Weights of a small mixture-of-experts language model, trained from scratch on English Wikipedia.
Size: 13 layers, width 256, vocabulary 8192, 28.2M parameters.
Experts: 64 clamped SwiGLU neurons an expert, 2 picks a token.
Training: a variant of Muon for the experts, 6241 steps.
Below are experts of layer 9 (counted from 0) of a mixture-of-experts language model. Rows are named router (the router's row for the expert), gate (a neuron's input weights, with its number), up (a neuron's input weights, with its number), down (a neuron's output weights, with its number) and show model dimensions 0-255. Each number is 500 + 40 x the weight over its row's rms, rounded and kept within 0 to 999. Numbers have three digits each.
After each expert's rows: "gets" lists some tokens that make up at least twice as much of what it gets as of all text. This comes from a sample of Wikipedia text that the model never trained on. Tokens count by the router's weight.

# expert 26
router:558472489514465477483528495558492525619511488489481481500416435521479539514497542489468530474479476503520515435528467469523435489511455540527553430481487454531529399539468496503534446477450468547432500494503527493487521508457524487486517515505502487468411479509406551484489508526540541474492482497522477459540463499535550482521465495508463443565532502528585538572512532500460451495548494488488492530498470429546533429548515419491410455591542493496478655526488467480551542476488479545495482459452510407522512481497458456509494503514474530531609496489531509462536571498518515477491435510542538401492553503517537500440456471553413515491507496565419443462500498493473474521540552558487479490482495538569485551466472418479507465493510509517590403518508454470506530450476481
gate0:469531498488441453613547521454558491517536437471478513479438509520556508531518533515493521537543438463536491525471524513489525537480542527480505547503493533521511477571436557498548478491465461465426541517509425548570537501485519522432515522515482515518503515546504569475530468440478509426454496545549513524455575475508574480507487468573434512494502542506525528498565539455459541506574543578494520544463507516504527465498560485464425347527448450474528428516430531543515466448496450514491508541405471453494584528475453537510523456504468573518530493397513572555466521508430498514499480529487503467469520471506494482437530467507498455463457538505478518572528519541552508441501518503464481468525608493487506509507536490459516429449431490485528483479475442418497454556492474
up0:525464472530457485548498548416560516564451447479481494501456492481547478498478535463519545496523546469552518509485443480498494594528501592431472521547466508520438477563488520520514534505465454532509461514563457410449485505473502439537476531492593524498531485513459513489499536541536481495530468489509548461518537497542552453545536490539511480490492545547502510489550562531501492484493484431541388603450474487492538446495494508474521460552435556460448513443448555458509481474502558487515404476447403484524517497510451617525473487557508463471501525486523479416472461514490538497453543511451488524476452499560403490539523483505538540475392498530510537565556492527505488564460469449451541464560551487527471539450446491479529514519523471579468444534496426506553561524480524
down0:468499466482482507561524510463548551430496499557481557631489445485513505532498427529513373462500393485464427537531501507473485468552492464495457446491490533533525603434489547527539504520550442540511494522529534488510441482485527481501463482496445472541502487524466497533488453569492539488519617467503576444523481540529508534552550447543430509483484431426498515513493481569510500564515492494440430530483486496498454458509592487495501526535411564516475503542495476450499427434460443578481498520464532484565570475494557498471506502515494471514488503471437548481515556483481474533540528609474515534469563465553434496520472445546469556502487497523516490529464457455462508481553487529487542516535533498517482526471505477464516522520426480527561523509500463539503526462533394
gets: ".", "-", "|", " Born", " John", " Location"

# expert 2
router:547493512490479506512516531541542537518562483523526472443481464556503541481530494565436494431475460437466535482547537528527464480482485588572517478475430402497483395546467469532493489485500559542500415504579421528507519510447520489521517530511444526490491497507446463527481493545492500473536519533526471520538466478544553521479530508519419478538476460546495498543489485480440496501534467541527485601414437372523511483469473501463473480616531498525495574495477524465558504481531507502506476507490522408556492459526382478480532493472513470443623487503508488490476547512496495513463532495474496505498544509624504480483493491485404509497547587536522520446474488507499508539496505521469490481484516535567468499411468506544454500489439419498571445483527505493472517459421532
gate0:464455536544551482524546493498422491521522507518537499486501527513564443480485525497413503504458588564452357570487538427502487467560504455540518490443532521480509453489495538453487531513527508464454469484442563502457530431468534499506514560514495543504495550540541528493464528509498460513534515455483487518541503481531481524479529499535498479411556491469498590529448591469510489503516520538569424454527504459500433579534541455509461540514452529452513537480500446473497506546476564526511510561473497383530532468460403505509515543493474446460557537445412544567510569435496478527438533460475532440514484498529529491519458434559515504547546503514484541498444485546487542520465489533432461503488484493484546493479468492495448524537539459506488531524459585407447537536430558
up0:476467544572552400468502478514470525517536445515551506492524508466536435494558506488479503523416578541524439545500512519434511458511504465514480460504512543502502472490509506490466537482500514491464467495473504510466520452461522494504505524521515542512518563541530492477473523515434405558538496473488485545562455474555445624520475518535484488399543490476518596573466506454478451444492553511562471431512489461460467587565539424534432510512472485489509492572538480464526556515501508511520538551516476412511560443447465487503534495488481490468570463441501539573491608511521536503445503496483522451465516453483515516475484477624489510525506435448493531516509456467538548499498485548411469487401515522507559472443505460482430501545567446567534515505466554459511497489450520
down0:514430476525551388492512530564503404544527534494504534489496498447503406486447506476541437528459491545472560515494522507520513481502472423516405465498549499499520438463429498517523512490463457490526537544540503524544511499458445525493501458453540511487524535493484501466441553587461433551488574513466490493460559546477486570516484553558571439512521542511515514496533498452464424484435475459536527479586458506540460537563474460488557471554514517480471535509449562460514477437585559551526431524464515538508480544541568453487465504496556477543538525437480499480494565506468545449491499447527470535445546496526521453487512503512509448518460486487520498463509499475581550484515581459460520589556521435512514454489449597453510550501486525520491449443481479541430451515430482
gets: "\n\n", "–", "\n", ".", "=", "°"

# expert 21
router:490445534467470473501553483533491558578566470505522441491452488515469505507461496522493517478534432496516509490532533500481472471563488518531503429488484433504498380487540466484571485426514525540468443493546502520510477545454554494552506503459423515488512489489486476475472457473512499460502538514541538503550445486516518531527465477541423453473515473546531443549460546408520514484571467578485459515410432468537531525496471496485501501631545517556522649469456562539505493446462533535543446502477491449538499494498356483428559516513537463518611558472529483480480525467545534461511484505557507474494458536550524511437497468425466531477478505489480493464529499435494490536538503582495462490435555580554456509496487498467484496494493451529464449507483467441509503494477533
gate0:528477496482505520510497446530497573489573531504495474535459459508512600473512523492411522473496544475528485595529480484578541442478534479522484548566454443442530422482450439565514487527545514537498469504554406377521467516541560520527544484450509469461489552467532476472477502543554551558454541560537508502534504399532535482538500444529415456512514481498557499452538525490421527503494493504467506519460503526482560507528513505506563505524545520489518550574428546562494435539506498460513527482526470515459564495467440513465552475510540488485540474482492412453543510514543453524563461496514455501405380489532467445543470489479416503451495510498442529421570451474485553530477546496445533524495538534467509493520536473488452506519471502511529474426457515535481554521523519
up0:521450457522507437462504461594443488511514501488514492434490476520469520588598485442528465392492454429500489526548521475507537467458557470547513474486481486465538415538524512517494474482542526478451461498530461485454569458563548544555507502500479522481518554398507502500539542505555551490526547589574439498511458451561488517505446436507419506438529486415532491419577573490520486492497450509471454491430477519478501499480510470509505532506528500540491526516462553526485496463461521480520554549493476478442521547523458516523513462523507491523575559494575442493542532435513541464514535489531518515432507527569445500557507464563448499486482513605450523472554473496496503523521511478481429474434534448468467557617478476559568498503506462501514497480545429468509532530529532
down0:493557494437517510545471404515449446446435503498478513418503529509431463458544490529487416504554576419488500483592507542503502554493453539512532581512474493554531580486493487571541547489472469489519467437441496470548531561478493510534480484491517509503600488481484512474501475489451478483522554552479508615462492496504484491495469529518446506455479555460528506487458564515463419431557527518504493439544476458516458484497509470471477609435503533441465462488518473531562502485465508571449519460523539488556454560570513502525465507541416496505448477499482457550510514491568447464449522510528428545481564519462522498478525486563485444443503468570585582531449521515474480538461476551465492522517510497510600487526479492495525519450519439470487450512502491462568521538547473
gets: " was", " is", " were", " un", " years", " be"

# expert 12
router:598474475541471529456537504503521507513524530401504458522425448498484510519496528573420487526467467426533487474559513441552471486491507549510541478487469437529508424523488493510576422497473480518490471474514514514520538504426471456494548537468493551520474475538468490449502438490508508478527495462514519535477494449545488523498472539475446429525538523515481516524492453433441512461527473554479487488454464440558530519575511510464502518575558480558515574541446472476494524558507515489445470467467485467521544497493383515442539490496538452359615539526533494506555564502514557455537510444539503457422494479548586488491470461458434521430492599483455572482467462487522524524549506574509450467476531556571471502517459464534497524537496431541480482501481459456468505505500481
gate0:571539451522511521522493524474479496535483565467560524487519480519490541517402600540469508460500521495604502511489529516454509436467528487532557562415461522436527493526420546489443446496428486539512495479529467505470475486521471492446522515556506495414526436544432512540456499471530480561466538490527506527464442574557403550476519506544502577520506482489469527526485496575476556520461507500537454462498466509562449487477548577486478530482531536510596501559483433492487448497514525479467466519429483523495507530511468576491525444542531515436483450496550496482453449469556490482496487498479524493456511527532503509495532508381524550476468526518574554489455469530503449593531454615567477457468535471510579524460509517461490464517489468553532456521492502449459449582503493
up0:454558413530508503591479516457568490466507542553483516498438477475446453463439622467478497560548532518541471506509490533452544437446520489555469539493466467531527473570462489518516387511445459550460576427516554515514512489441569449519497543496428478471485470507477451555475430410499495505449466476496547503470551496529480482499496571449509511451476509579526451473468529525442515545541525496504516517488519496493474460540480486517513535520560529487578487486470487397543519594439512549531446533418463594474464469478485485502467480504499472458563497594518475503531506509492490531535510482513486560501488491542469445530519522479445516506501494541595452433373454539531553536457539485529493447493490524536515509531539555495505538466470473503534462522487549497493464514549506
down0:551529540482501490503486484430476601543500471464497509566545516500449447569505460448532538444588534446500438504464513544518557463492516481513575502582462458475538627437485553498449445531469507501540456530539485530500472469444465493491492500487544551470438526455488558471512509539470370485403508528521462548437464496529512538467516438493550519506520439473499475543525494496549509469474489426563418527493432521569419535512488495531454506419541480488476446423512538539482525546465506450467542482530468427477456506526455530458466541576484517495404500464462491476601501480503502431495553537453494523499479411482524487481481503486505462480503544507525595509535562503541525521518470477513516523512554472547504536505516506527552552551514512552498464521519434485499498548489495
gets: ".", "=", " |", "|", "\n\n", ")"

# expert 9
router:538494412503488547451462518518500495588546504487471454502489471503496508445508524519463566461491478479473469490586457452445427477552475636530489485463418468569541447529434468481505446413445513504447455469528489488497550489491514488514500542446475530468470488540440542468505470483500466450486541519551556537566456478540533491463478517524457437545532482587497486538501512519440504538523461522475469584380502480544583512540446448494489513592546521533504576481468495432502496461511524506496455493506463417485500478520460425485501505459535481473584494481533504553526541544514537506497487504513429447396574520529517542497469489527425496450497539520492492510477484483458461567481493571512468460503482604499433496448434488560488533500465443538512459500543465486499537496499520
gate0:553483521463439542453523447528507489523542465490514485488515438520476455461505568498465385551508403509500429477509535463503477498556490510452455544527510518497490490570524489484536507494531490501552506534522522430470516517540436540427513513483492524509500469489422446437458415535450493528575467408474507534526481498464519469526490499473476528531563466421468478543534540563497460529503485514499439491466534481466505507484506510437635492514510481533532517526526520432567521488516506455428499525513508464524509460375490533586522487436479503496538459520517535538530533505514490487461443482474482443458437514562426505558497564504499492521541542512544495459492525524502409485523567419480454410514446483529501539524530547505509474507481485519476441561529583496564528550570617
up0:473499430470516515529518505423509492530550480523534532533517541536461451493561518509539502564516482484433495449474491545474513571543498483464541497453507540518496530467488467532450589511476514511539467533548487452502587508440453479428487537532476437488560443558536531472495452493479501472494476558537494507461516500520432585525485521428484535432493486493465504505537495467410456515536473525522413492476436472434477540468533513435461464544522544444470446476478507468477493436509467470488447529535538480510503407463511631450592514524524578524542440491492531528448572584473481518539480471482480509492476387479479527471499518428562569458531559562485538463510478456525502479485563460541440447446466468519573478488570464543511521466532533537488514537469436470547536489539525
down0:558474524554520455428548405489458473515503497489524514476528530472479462440471482540474498544556503505474482463470526504515422486566509525493509451531495515469481387472496581508485458437488472499494594513525437483475544516499498497508478572501471485511543468459446462552510583554489508480583490417454492449529549505455406493509523491529552556512520446418518485430514537454538490419550511527517507512521454479441518469461502547491456545682541499460517554487531500494488476486515482526535501481506492471533464550446401507519452495544508455527658484518483537432526515485522461581471489486506503471446510513525524460496488565509482501510554601500533512558515536465481543473494499516491509521494510537531488549450544506476509518524541536510514489564539435471504518485472420
gets: " a", " the", " of", " with", "ed", "ing"

# expert 15
router:554517479505447535475548517535529536509509492465494486525424473581509534484466546518460505481501493434494502452540478472462477459532495561527559440491515473606534429516469458485550468381413465492495446496525461487483520558485508445508540551458446507461434476488452510463534471491499555465493517533548518498541468465540530471427495520513446464550520506587505509501477482471435465486602475536490468552405425507540551443474456448517492506577555542502549554505470448476566535490502544504519465485490491508469538494527493429477538518503528445417548542547522481513518542479543561422466443479512518522457570464496553558428467476511457509429523583533506494487461498476501521528521496500561464473489547549529463493445497477522508549538469415503546455535537417500487487423437430
gate4:464478472558502502481607497525484553458529483504458510479455548481514549492496442579551525459522562473394489520533524459557499473517474541477509518565531475515531467430450465501588459424469514490541497506429530520525482493481568430483524476527478471522504491520490522473496484494509502448548471468465484456539531482473541445529467528624489537587524467471501514449521523442407513529519590535502532456470512515558484470347511465498521482502600488526456483515507436484536538541514585422514532465532509519522459507473492565435534450488553502460535458482530537538448509431490553440539542468573510503553551528526479491460452593545441473467492484570488457493445447486474490494499516511519515517501458503497502609533506470518510543490542474466533522472559495478491563482478473
up4:451449485496521509464544517502485555464538470449434455530447567533428556503530438519537560528505442530450491559517529532517540512557496488462479534488553500489551493466498489454588544393399522473587498531404527556495508530501524453536510506448499464497511478538455490487532508522495528505532488500492495457460519506521487427532489502526503559543457515466525530427498529462483558487569598515520527499471469504535478504426500514484580513478561483499516477475552494541548496519522529418502514520535495518521480546479427533442514473458553454475501504466503484477512544403499474432542540481556519516556516469537561496436450468493453472548417492572437455507450495546470424439522484475514504500506462528507477638483530520489534471536514473466551484460579549574441569567494458
down4:429509498520448490471502494459546494493461459524531453493548458453470474458509500530563602495484517449566486572549484484534538478521509520547543515536546457573503577453473513516477496463442512538460539479496509496502495430581517493480550567445506507488533494566465478488463516515516474491518444544549503489546400534454457510433508458513563500501468471518541502508448527560501421500516445481502476535477453512456479511519534488459516436399521534453505365481521577550500566394497507507464526444468502475453497416527578495530496553555489555507443515547519534472524432503482549473423490464498453484502477465509458541518471526438547521493430482514510525501544557464500555524524438568570509522547578474441579507498544470503496595459505492499498513479548466431514471489519452
gets: " the", " The", " his", " a", "The", "s"

# expert 17
router:475476504541483489432498509531470489539542473451476471514446516493479509508505480542516508489546470476478533427568509426438464501512447520534559462494516476522549372545466494485529460447512535524480467460483485479489508536431539502543546528463519507470509539482466476451517469423531531468499527494561544488459514502509497492468491510511457476522479493535525498535492541415447491497477429501472466502475412444493509479491465445465487472630492526491453600457479495451491476491490547578531487449459515525508523484522377522442519473502525453458652528507563473539515477531538554457498461463513473425425577479529592514416488493517391529463503536558488485469515465461529523541491487489471463430468537518556426535501507473497558568502524406515555497543551509491512539462470486
gate0:510523506468501515449440531463550450518438556453451503467538478464547562584525490492468492517451550439491551473488552534553516455477472540448464519527454556480525518472486478534469520522537513574462455416522453554499555583437455467463443486476507522454507558502478509511445472483516484525444471402511508525488513546531489477492570493490567516524466543484490494471493480458524491477508505373448477596487472512540528492478444449511570544532549573505569487453525520450555504466431506486446509543479525516481466474523419523504544520537516458406589530438463475504489549556465488482485485482496492483491499502558549465532463456580524478509523554435511499502480461539523540468572511523430507494459437477539545508473463384577480573531566468509469472462505530492581494450485499
up0:519495546458513494442549491466456493540452534465455470513525444475568543543459494574552486552464454439427549498525507515529591493495483573544483506516452513469509490500586533495482478466522485500490483397489506547546506586483482459474532513518499488532502496499491510510519474493496570520461519474515540500497504574489474474482565488537543498576456535465508519474568507438480467495529566446455471559481436482482500527482411508493553502521575585474519436480571512424510494499451442541486500507524515505510488478517437488538563528519578424449533520490418485532523488493465571434466511453446463508518447463553513487546515444502441451511504554463466448451470439528496537463551494506447519393482470464496519535544486430525485569517579422482564507498544579537604480475474458
down0:497540469466494543493496503400504446494488443548467513514440554527461527438525506512511531500505580468434523494488531571468542476518520505440410528565467501515513535480517458498473449531457533501509583455518533463568530566426506519452513558485490536502501458521544503583461522518509501457415540465554524560476569502529447491564534433487463570542419579462458504506481481484505536535568500482457434470461469500483530541559495513477567494478456502503494517514435501522500464424423533541582494521478480496512516519451468527506477467487482449506518425459514459458453476494488542512494511463473551461547493587542532558521511526473473525538527505493460458529501507542484487546569527485470572507444439475435522488567424492473449516619519457502444477515551560524564472524415428
gets: "\n", " (", "\n\n", "-", " \"", "–"

# expert 18
router:547493501446468531525550468489518525501511511470502465490469468459468487517510558539475533487480521491504474492572437461491509517490445498524468493521473458521471383543485485479515488456470567556459420525565516527439544534475537493476525598494467542415443465474443497483508502457487481515484516534519526488514464487517540454457461484505492447543526440589550489478531487424428486471542489498507467555402510386571586536497484472509467513601544484562512622462511490461505510466505535519524498466497492433507540550507420464433497531485501524479618539531541458533469561523529526458498505519559478467473473521557507471436464520482450537473518528483495562477522563513482472461495564538548494490473527576577473532380464474566499489491420439525504474491528466493444537510500482
gate0:528537517514463574460561441468548502539521480430491518487374443544499526523550510472487512524498484456516490453518534485519561555526568497482448498491520445564445454557526557387514393497434497488474516517552553476568521485472508467511492456529514502492440506499482506522491508499562493467519529519522490531510542611502498483489504457419595557529489469561488518532572545447559581421512486535450468521490470421519493473482482461510497505540464491524450539448546475480554562459430500533457586515465513443528553561494505517492467497474450539489500533486585484546457483474567494493525494475467513472500463470550532447535495507519537500429384459535498435471504489460465538459527436540554535492548506526556523512465513537437476512455449516506534464538490497426490550496491436
up0:516517479402416568527540559492475447565527580483529471462517485492545495487551493532519545473442479517482534521519461502432477511462560485514529496508573495521463484517496494444468492467505466445481483453517437448437507474488513431484521502586407464497527551497538534493578520496468468462597496512485448509513546563467512541486472458511563475513502540528461534547500553500502499486516453466520490458473481513520459472434485463529472530553442510441492518563674567417469556532499505530516522597458493552474460507508514503538479553559490477470489560477482520545468477497543472417465485520446482457569477483494467536493531448528424466553470442489506446531575496570454538396488497514554507516536508554434478497465534534484430412526497491478497452513496517526497503525487532
down0:512540435483593483507521546482508498445446538477554472544441522466521531542474485528512543464515502550517505473430541483496491440483470469530515528493543574491545474437452554511525455554502458492570468517501424460421471501434548473486506522519537532509377486487483463529506564557515506552529440492506514444530557528537479501523484509552461448497530477442473521507465452553492463494474474496518477507511454456484432437508453482450526474631579504479491505561547483561451620499523541523535459480473513492476506480496527567462434488502496540498477484513538521464510486512507414543491547524525494446569483478555497545558435526508487522522480453457433433488480523541444514530541499528494492437552488464556527499475520416467558533540565469403545532542474480502587514399497528
gets: " |", "|", ";", ":", " in", "–"

# expert 8
router:506497518516505541461530502487559482542529535466487465479453483492477489524508533492457553486496415433411523470478483476443510520489487503545485523449452440497487377509502512463510506459481516508473481554528495462496507574529489494522516546496486449496411505515417484487494479508497506463518521496524489563526453479545482484491453498464460493523515560559501525498473496431454557538534458535482536562388489487478509487550530451525489532614510498481530652501490531464548577539485561525559467455463455438528521437442446423449491494484462470502615487549536512564504534492497541487481385562520481477487549506610508546489457511477441514465556533475513504440524468440460468506471494547518458485468535564562449548508466465507512577515470444546531463472537458446497496475453537
gate0:539531420474491505553501475535520583498509499512476524488538432411471546488544508514448557536525453500419517525452497479483505568397504499496477510495508440545488442500475482559494491500466537496518468470529504579522469505528501455459492539450495464543505561491461460491523490538522489535510571521475503413541478498486555503507475444468513477527533452551569489484439528521539476530524507520448524517401574508476441519522488467491455526522538570494556527495499484543646534478411496572540492529463540430521469530494445457455448469554498522541542530541495490424473586460467508519536486540614461471502583462551466513488445505498475472499442477461520524480524518488498559508505493573492500480530503521537528477484508417568498532437435483498504461425457510358493501521522518
up0:572504462424514532455505530542524596491521522507554572516594464482494538526518511524461458487540440502457557536483485440442514484495526517499522517440512456493526503486401482542478490480532486504556495530563504531466487495511529480528517519467505536582487535478502483485455513510541482527550577565482541470577460482511493449497498492514482461573496483500549343430482541544506533483503496582456460527486569490455477508549448454508517543446552517520499505510539522536583485503492491556504505482535536433539480465487495511484482471483499474467480495453502515410561512416491535515462464586506501401524523508544465560612423513406463484462470465464521538475457477481455549482473534536618530470462473501526527514463480449507471519486501453497457485448521506430444556569499460
down0:492495505484449479516550514496530565458473543557468515584483444560435512479528516605428530489465505439542486464476453544538512522541534462506523453448576442426449570590505485503412435488462574483451523493503432460497533446441475504476524513480537446513483499489496454525456542470621457461495524419432492493483465559564472480498477435495619545458553468457482532509473492540528471510481491485460499503500470490462504493514466472563517377444447529474543496548503497502459457512567477495480482526533513497507518571452550467528469503506523496404521491467472535500422582482489547470522557543542454572529519472491510475516461526501463571509530481525505519524507491478502481519524547484548480587601518459524517494475516537471508484520499509489520505486518488488625491540476489
gets: " on", " to", "t", " 1", "d", " 2"

# expert 6
router:550495469509394578476517471571511503553574577464506449502456437537515502482521484507463495529490446511480522457518480438498472514482454541513546449457479470542557446536473496510558465431454545507428411436479499529436486578463567483484536584474421495410492470502452526452505500520556538492505557512551563530515469496557506496471505502495426434468523460526520509579486430420418492445541500499471505532396511473505511436553513452514436549587536506539476555485468554480517517482490532527464458442506469471536548442546461428456495526497562478519574533566502448501537556526510584471457488465559488500508556496498502484523538489491441459497496526488445524521521487476434450505517464512502459487519544519526486462459502490483476529526480429529516424497538446502466518438542492
gate0:545448447497474511451483483434565477518490537492484520523429468516549459500484508529499501467463517476502467482472524495504532434466532469506458562502543492518432519515495482472480558473493563482544485544452564460449529546493533470400492532470472485498504600484564555413516533515541483534523511484417515478473502476588528448438492513521465501496522478457508461446486556543513502453515552506481580478551525424544501420471471435543443479550502548503475509501498515500532541493529490460451516417547470443521515487559422501453564479489561574549465583547463471497532477470429473535463479502562503502544469528420490530500520452522490505575507512535435540544579512522505512421572495470453557467520487488539547523481557391515520417466488443544474501443542475580452485523537560
up0:579446477535443563480510508475510487506553582393458523549477488483573552461498528573552547497400506509522465474515515508498559559502512455465467533487514479460531480518462467507516513491487548467535515476513524451506489483514500494519540547529483509520505459501514618534490526500584406507529482531494533503489498451549531462476512532481471501525492445481525480462499496512573501487467525508482507529451578527550547497402488451599517523498543480555511544556496566488506534474500518441406463438485476474477507566545410464486441431448559507453497525462435521535494507453473543472533449419572414494483467522505490568548453435517533448488413500489469577516587490476508546490566484483518499432526486545515506532505523449504527472440508445483459472452464475580476517518474559
down0:544421581523508497533527496558479487523474413501510594500507457473471527519494549526517487480489549458471516447477451495497542518494536558465524480529541545444487546509517562434610516511507531535450521575483473508455461499479512499517441479555504536478501555517531566542489524461515519502492501491440537465526502530562488493437459509478479463519501470523446435523429429469500567469434481481509473501527525428463552452552571457522526482550512554453526482519415430475505451525503476440499578460478504461483496505523500485509514489491448500466480459489489573462492550534528480528519593536552456451456592474548555495460539448504432493462509478552441560556560466461382473539543451471465501470498564569585550460499465452479559472527550463495525511513490506522410474522563457
gets: " a", "s", "ed", "d", " him", " used"

# expert 29
router:530432486503431519496532531514532542529559489428460493513466462478459437500485483573479534479524458441512454458553455491498461491492502547532541508460500461527515383522499457490562443472491441558490452505511485483498529502507531474467526505481521504479450459501500487430523503520464466548509477541544509500553485508523486541491461460495515465555547480559525478532475543481480493504617505583511489538413516440510562537478511505531436498651524467510448644468425535483571487517495540543471459515437524504504521426535405465487517541466533494475644520511519503512524543533526537448462476488550468489453525512536569469464434482557410485529546522555480455451504474506426519502499521530517508446487490507577518466506497473551508462533441441492474460474473453533466533487472484
gate0:572573525458445518543493497571621556502540511561464480457529513462474493434468540529452476514552407541464513470533525564472436473459500489430533479464561504460509457528485455522485514458538432460530483494531464495512568519478519513455482491507484513558505495549502483529484535430477435485554541550501473467536535517556480504467527523481472476426478490539448507536493537479515523506555459550457474549459474531542518479501494507494498528575504551499519503469560529528548518432519568437436435560542557521486485460536443497451474515388547509475505425493464486410557449465501488524456558487547442481435527507459580576538511577571552449500477461495509506451482475463479478479564479504586571487490466481516583502470525501542489429474467479515465449459540469452500548451514508
up0:532567504496531539536529534496529506488569427462505540524550444507470527481488577456528522522500494533443525424453514518499437506529545511506502489450624508471559495465480480598523515552472415471568498445550524464513540575482552525498510545464454517549504512558470478475503459454415551450515531519557496442449455489536500510511547487498510504440489473482399494516499539510509529515521517546469487499475485505487444447508510496559515494530586517585527521482474498531569460485512507452445407521463495496531460509520444432478485468431554503487497493507461481452504461420537449506446577559531555515441450548461552505536471624523525489489455489517544563457501465490476468485551414528548544524435503497553549499469484494552464421412464534529472503493495450491456508440520516
down0:542558470488438536571533562490569487521508517503517504477500550500507480471465465465401495486568530426546416528478469473495536540529475480503570571524524494453505573484517452477523514514530552498468490514525567548466491472560467460525484580499572399482487554482525428482436470479493464525516454518481498529489477536521437548519581496486516555440515521560481462511543474468460604490528538493532536516401473502520513553502511445433497506462447437463550472509524489525451433435589534511497385523501466492425590417470525510522565496441548513503514543453487497479496482447473494516561540574488511497481495521465564504519498463474579479515485496457505478430483508480496563488517543482377517613465534502497491481482447488471491483534502456496472530475488531516517464505505517
gets: "\n", "-", "0", "5", "3", "4"

# expert 30
router:531488483534509512458571511554480538509518487425489443510497418449477495479504486467445545478474521486443527477523494452446457468471474566499531410500470509521544403473452525508489496484476475509481418501516478450479516504436531495519506540419516522447434463514489532497528557409493503430516530569528498514533470439560501508486484531502483464550532485511521474546512475483469508458546492514494465574422465444534490460481463486504470497647489490579503658535429492537535512510525571579545473485506477507506491505529414472451504504463533468446624493483559479502493540526558535477499419484539519470421562458549562519428495502469466548458564534536481434511497529449453470484533464480551444467462497557538519531439486498510528513487473502504517481480510477490493476421495487
gate0:531518479493521495399408506490559475427486536463538496479513449504471428515598491509512516525526541522457529507495455477484505492509466515512467448498538514481547481515507529499470557489557435518518517529492492419501521505519484531539483547490518507511514427506507580510536506540580477492475491456584540476558526471529523521564464604485483493469543552556508442518520491480437462462534440512537558539450532493493484450442517489465464547450470459493495505495518455499598487526488553606551469541515453490485542578552558476444573484501481451476531465606447441457551469502560448468506538481499422535520428534450549426471472472540510570475476509508533459475462489498514437538454475433557516470529542479521529491478533504524605538526493491503465565462497446496466488486457385
up0:549502456495467490528437507509531485515455530507533424520501478468558391451502554470476454509523473533534428465470514488455522477489457535453468506453483571542584478511469445461480488595598447464508526454567514534479542489571510507508541550541496526459505525459517563484473504496528510494489497402489496465476534479535495514450514551521497485496564580528508484512523509518470532459513540464445494560484480480563593472457512464435492531494470530464485532566484443468500475548559510545462441549514587497519529456444486473445456493495542518444503397507497494538514493495480516466448574543487463481526467443538585457454599537524505482506519522554421509532539523491474458504465371484578520502516507499498479455546516534485441465489509529423541566487477561558545533427518459
down0:454483538452489502596453556521480595494459488487471531548532456460512543474605506418506465524534462540551509467433463493540429527503509427512502527533545508543387561548536486454474532516565493547505531569516485489514514481541578511497482539515484526455476523505489504503452465461488497436587476568455533478464546478531482504519453559467458450473536486521526469522433490451495512521577504450517488462509478508453492503486457508492450543531467510484543477519502460450532444473536481521473441611515523485543494455580496561536455540567531544542497458536440447485534480469527511455461497478491465440494548435467489518395474513547543475511470484420520525500562432597439495539543424514483544527505517480552505543443501484498486500382513484471541530535541546474501503450527514
gets: "  ", "\n", "-", " 18", "19", "vi"

# expert 20
router:540516526526475519469502494597485498564474511467511457502455476538492461506524513537470528439565489513425489446559503492474521415470518510553535471432479441544489404529506457488533519432471480535481508453526514464502520544425563485480511521477448505409444497470493534487512477526535510477497523555522470518540501486477494513404441525550459521537520490535495460543525502463441461505508505426479513496477410434519561472529539508508447485615546445492502657541468490490577523452530556490469448475480468496544503459506374445476501526396504536482600542472530457537508565530516551486514454462539468463497518511548535483463435494475469541499536560477486458452449454521427509523486522492554471512493510495566480534494464507567535489449508491513497420530492467451469526442507517
gate0:501499533543456473570438511495479519548514505530501516437497500481578488446584504522521455494590554462479499419442551520552462497577438513550511523498458539509540442564547545377468499546462525506482516495562475520520481498473538490512534455462469572506518521458461535465487526464542477542493481473506507555506515452573502436497494478586440505501505436532494412458515443501510553513432558532482499545494552444554421487548454509568507440570529468461479510415489442470463512393468490509542490498479508509483473479438480437465530513510496517403512549493520504547528558571467423496546516510493461468492520477489472487503503424487469549519453559459551488487481476537510494627473473488476474453566504529440562540509479518556548469532498472534449466505448526481489549500477521
up0:544487529494491462489465514502520418515497590515456555416523460520572535480488496547468547481558552437479537433500508510540463522555519505571456481477484504499556467567515504418524539479455548543495515484576526574487435507484530475515470442532428559459532491496499548417477492508460501519487500493539472497519523470529508475517494436590474474449500503532511474488575480507459555491527635521534522537543543514496444506503391466567514438512487458486562514502514480497478509425535518493453455547515542489502463512444478541426555515498524467454498495429421546536510558520470490446496488515475453523569513463481537517487498517503498413506514593456597467443428501475478445488564498486475503521529473604449509508480445542520508503505507439524434482585458548443498529474487472
down0:517519533543519471548526530473532454526481484526492458393506532509591511535578503473533412546483537520525457485526536487504417399475538455592470487473529550458521533509509544530489552506502481526441476510532598438562481521497504521445482425482580545481530548494475514466531490523444486523456580557515562521555564496538502497488504470528514475491417526467511472478534533503500485437469515478432490544477476574470463509506553462486501458515496503435480482566474521486477517496465521485508483476542551556482526502484459495465469470592539501567461432528438549464522466506521507502486441497512500405480505465401539489483516503450487482534549508597495517449492473452543496585494425414461517543512448525499556461497430439473572486463444512557501442507553479487524484463435564
gets: "=", " =", "ti", "di", "si", "oc"